Weights of a small mixture-of-experts language model, trained from scratch on English Wikipedia: 10 layers.
Below are experts of layer 6 (counted from 0) of a mixture-of-experts language model. Rows are named router (the router's row for the expert), gate (a neuron's input weights, with its number), up (a neuron's input weights, with its number) and show model dimensions 80-119. Each number is 200 + 30 x the weight over its row's rms, rounded and kept within 0 to 999.
After each expert's rows: a language model's description of what the expert responds to; "gets" lists some tokens that make up at least twice as much of what it gets as of all text. This comes from a sample of Wikipedia text that the model never trained on. Tokens count by the router's weight.

# expert 20
router,184,260,208,185,276,219,215,206,144,220,241,238,191,209,227,187,167,169,221,233,258,245,175,179,192,180,237,207,191,227,234,210,146,198,168,201,210,203,198,254
gate0,212,242,236,199,238,164,245,214,208,216,184,202,228,160,171,246,252,200,198,183,199,249,171,192,188,165,204,227,213,147,168,237,171,107,252,208,221,200,196,192
up0,222,194,199,159,241,190,215,199,183,220,185,199,176,205,190,118,247,201,262,149,208,212,225,210,220,186,236,215,229,219,244,230,171,172,256,191,177,200,215,212
Mid-word syllable pieces. Short fragments inside a word such as or, ar, ri, tor, as in Merit-or-ious and Re-ar Admiral, plus digits in list years.
gets: "or", "==", "ar", "ri", "===", "0"

# expert 22
router,196,209,218,224,178,180,210,186,164,214,216,194,201,211,200,210,173,162,221,197,229,198,197,235,178,221,210,197,189,223,204,257,198,221,231,191,160,227,238,150
gate0,165,175,249,215,184,243,218,228,232,190,204,189,226,243,155,213,210,177,231,194,197,144,211,206,178,192,167,192,152,181,199,257,231,177,181,202,206,157,247,217
up0,266,197,195,220,181,151,183,215,234,190,271,199,173,214,232,182,158,217,172,215,253,204,242,189,200,192,238,218,194,214,194,209,184,229,257,249,174,204,210,234
Japanese name romanizations. Romanized surname endings before CJK parentheses, as in Okam-ura, Aku-tsu, Jinna-i, plus line breaks, table pipes and raw CJK bytes.
gets: "\n", " |", " United", " also", " C", " had"

# expert 10
router,216,172,181,187,138,182,170,201,169,213,224,176,177,191,206,188,192,193,180,185,213,199,150,174,208,266,145,156,203,204,236,254,181,178,179,189,168,221,213,167
gate0,172,227,187,187,238,208,127,213,146,205,224,166,183,217,233,181,268,182,203,223,200,206,179,205,191,178,147,165,243,221,177,189,213,220,171,174,279,226,225,150
up0,173,216,195,219,183,167,203,256,187,171,264,185,209,172,217,210,176,219,219,148,238,278,211,209,199,217,240,233,248,180,215,162,176,193,154,158,186,204,187,212
Foreign name endings. Word-final pieces of Spanish, Italian, Slavic and other foreign names and words, such as Dávil-a, Martin-a, trevis-o, -ović.
gets: "a", "e", "o", "ia", "ra", "da"

# expert 53
router,219,213,244,171,215,171,206,217,157,206,179,182,222,211,167,207,189,142,263,241,221,226,232,231,202,223,187,199,235,197,176,229,248,250,219,166,226,194,215,211
gate0,168,178,190,176,161,261,219,147,186,225,289,205,243,196,220,211,219,137,218,226,208,181,150,172,207,206,162,221,196,242,157,161,184,179,208,202,196,170,206,165
up0,161,173,195,215,270,180,197,204,194,169,186,249,184,212,216,186,189,282,193,183,206,135,228,251,195,221,236,210,204,144,228,197,185,201,165,231,183,216,139,226
Purpose verbs and suffixes. Action verbs after to or which, such as provide, prevent, exploit, check, plus -ing and -s endings and following of.
gets: "ing", " of", " with", " to", " that", " for"

# expert 37
router,185,177,221,235,164,201,146,172,199,214,173,171,218,187,192,210,212,169,231,148,225,247,206,189,264,226,222,191,168,202,162,201,177,210,210,224,167,204,209,220
gate0,193,238,170,239,172,207,182,150,168,219,214,169,232,205,224,231,226,224,215,212,217,184,198,235,200,259,227,168,224,246,213,170,194,225,240,148,207,199,184,204
up0,197,175,214,194,203,175,238,213,260,229,249,220,156,243,212,181,152,137,215,213,184,209,229,177,233,169,168,233,204,176,193,247,204,211,165,235,164,142,207,205
Word-internal pieces, sports contexts. Middle or ending word pieces like "ed" in Swedish, Faced, renowned, plus capitalized words New, After, First in sports and music articles.
gets: "ed", "f", " New", "ing", " first", "y"

# expert 9
router,221,215,187,237,176,177,180,186,199,206,228,185,196,196,260,157,168,149,199,233,235,208,214,173,192,200,189,194,167,215,137,213,208,221,219,151,171,219,214,167
gate0,200,179,210,151,181,226,218,187,178,174,188,231,235,212,183,204,207,170,223,225,195,174,199,239,195,161,189,233,219,212,197,234,133,247,153,202,186,245,205,194
up0,211,195,179,207,201,212,232,242,170,197,206,224,166,224,205,226,169,257,212,162,213,197,260,214,156,185,154,213,181,240,207,222,177,172,195,153,173,197,220,252
Names in lists. First names and name pieces in cast lists, species synonyms and sports tables, plus nation codes and tokens after by: Michael, CZE, Acraea admatha.
gets: " |", ":", ";", " by", " (", " Michael"

# expert 12
router,243,183,181,222,167,149,177,187,217,170,241,184,181,204,186,190,161,166,164,262,282,225,186,194,148,258,231,203,209,197,158,208,209,178,168,201,187,149,192,151
gate0,239,215,156,224,227,219,192,209,169,185,209,154,145,209,214,204,172,161,219,154,206,199,197,249,230,247,148,241,186,185,180,251,219,130,190,172,237,208,209,189
up0,194,184,228,218,213,185,189,270,158,182,169,228,212,207,189,232,276,232,210,192,186,232,189,212,182,134,208,192,163,234,181,159,213,243,249,221,169,221,144,233
Personal given names. First names and their word-piece continuations, often starting headings, credits or table rows, such as John, Robert, Steve-n, August-us.
gets: ":", ".", " John", "=", " David", " Robert"

# expert 41
router,197,221,221,218,255,180,159,180,165,242,236,214,196,182,198,169,212,143,209,163,191,200,185,239,222,210,225,196,187,205,179,210,200,213,215,170,158,206,235,205
gate2,232,250,193,176,216,170,188,253,192,209,142,225,213,199,227,198,164,191,199,193,214,245,207,200,207,195,167,253,144,195,118,228,206,180,267,244,195,225,209,184
up2,198,194,180,172,144,243,197,231,200,178,180,177,214,191,194,163,169,168,244,174,185,246,210,146,195,208,166,190,173,190,178,145,194,216,217,251,171,210,185,238
Results-table phrases. Words in sports results tables such as "Did not advance" and Best, plus to, not, would, and digits after dashes.
gets: " to", "–", ".", ")", "8", " a"

# expert 45
router,214,194,173,226,179,226,151,143,192,230,187,184,207,179,157,232,231,150,235,205,220,235,171,175,193,174,249,166,207,185,151,261,212,248,173,169,211,231,190,143
gate0,178,231,158,200,198,232,167,230,208,188,184,176,233,221,171,262,129,231,178,230,259,182,197,250,198,214,227,220,207,231,135,163,170,152,201,121,180,208,160,180
up0,132,180,248,199,173,204,260,207,220,220,179,212,176,197,248,243,244,217,215,165,255,150,232,194,210,164,191,176,200,219,222,232,246,176,211,209,162,170,198,208
Surname inner letters. Single letters and short pieces inside foreign personal and place names in lists and tables, such as Rogov, Drozdov, Gosnat, Scholten.
gets: "d", "s", "n", "g", "m", "z"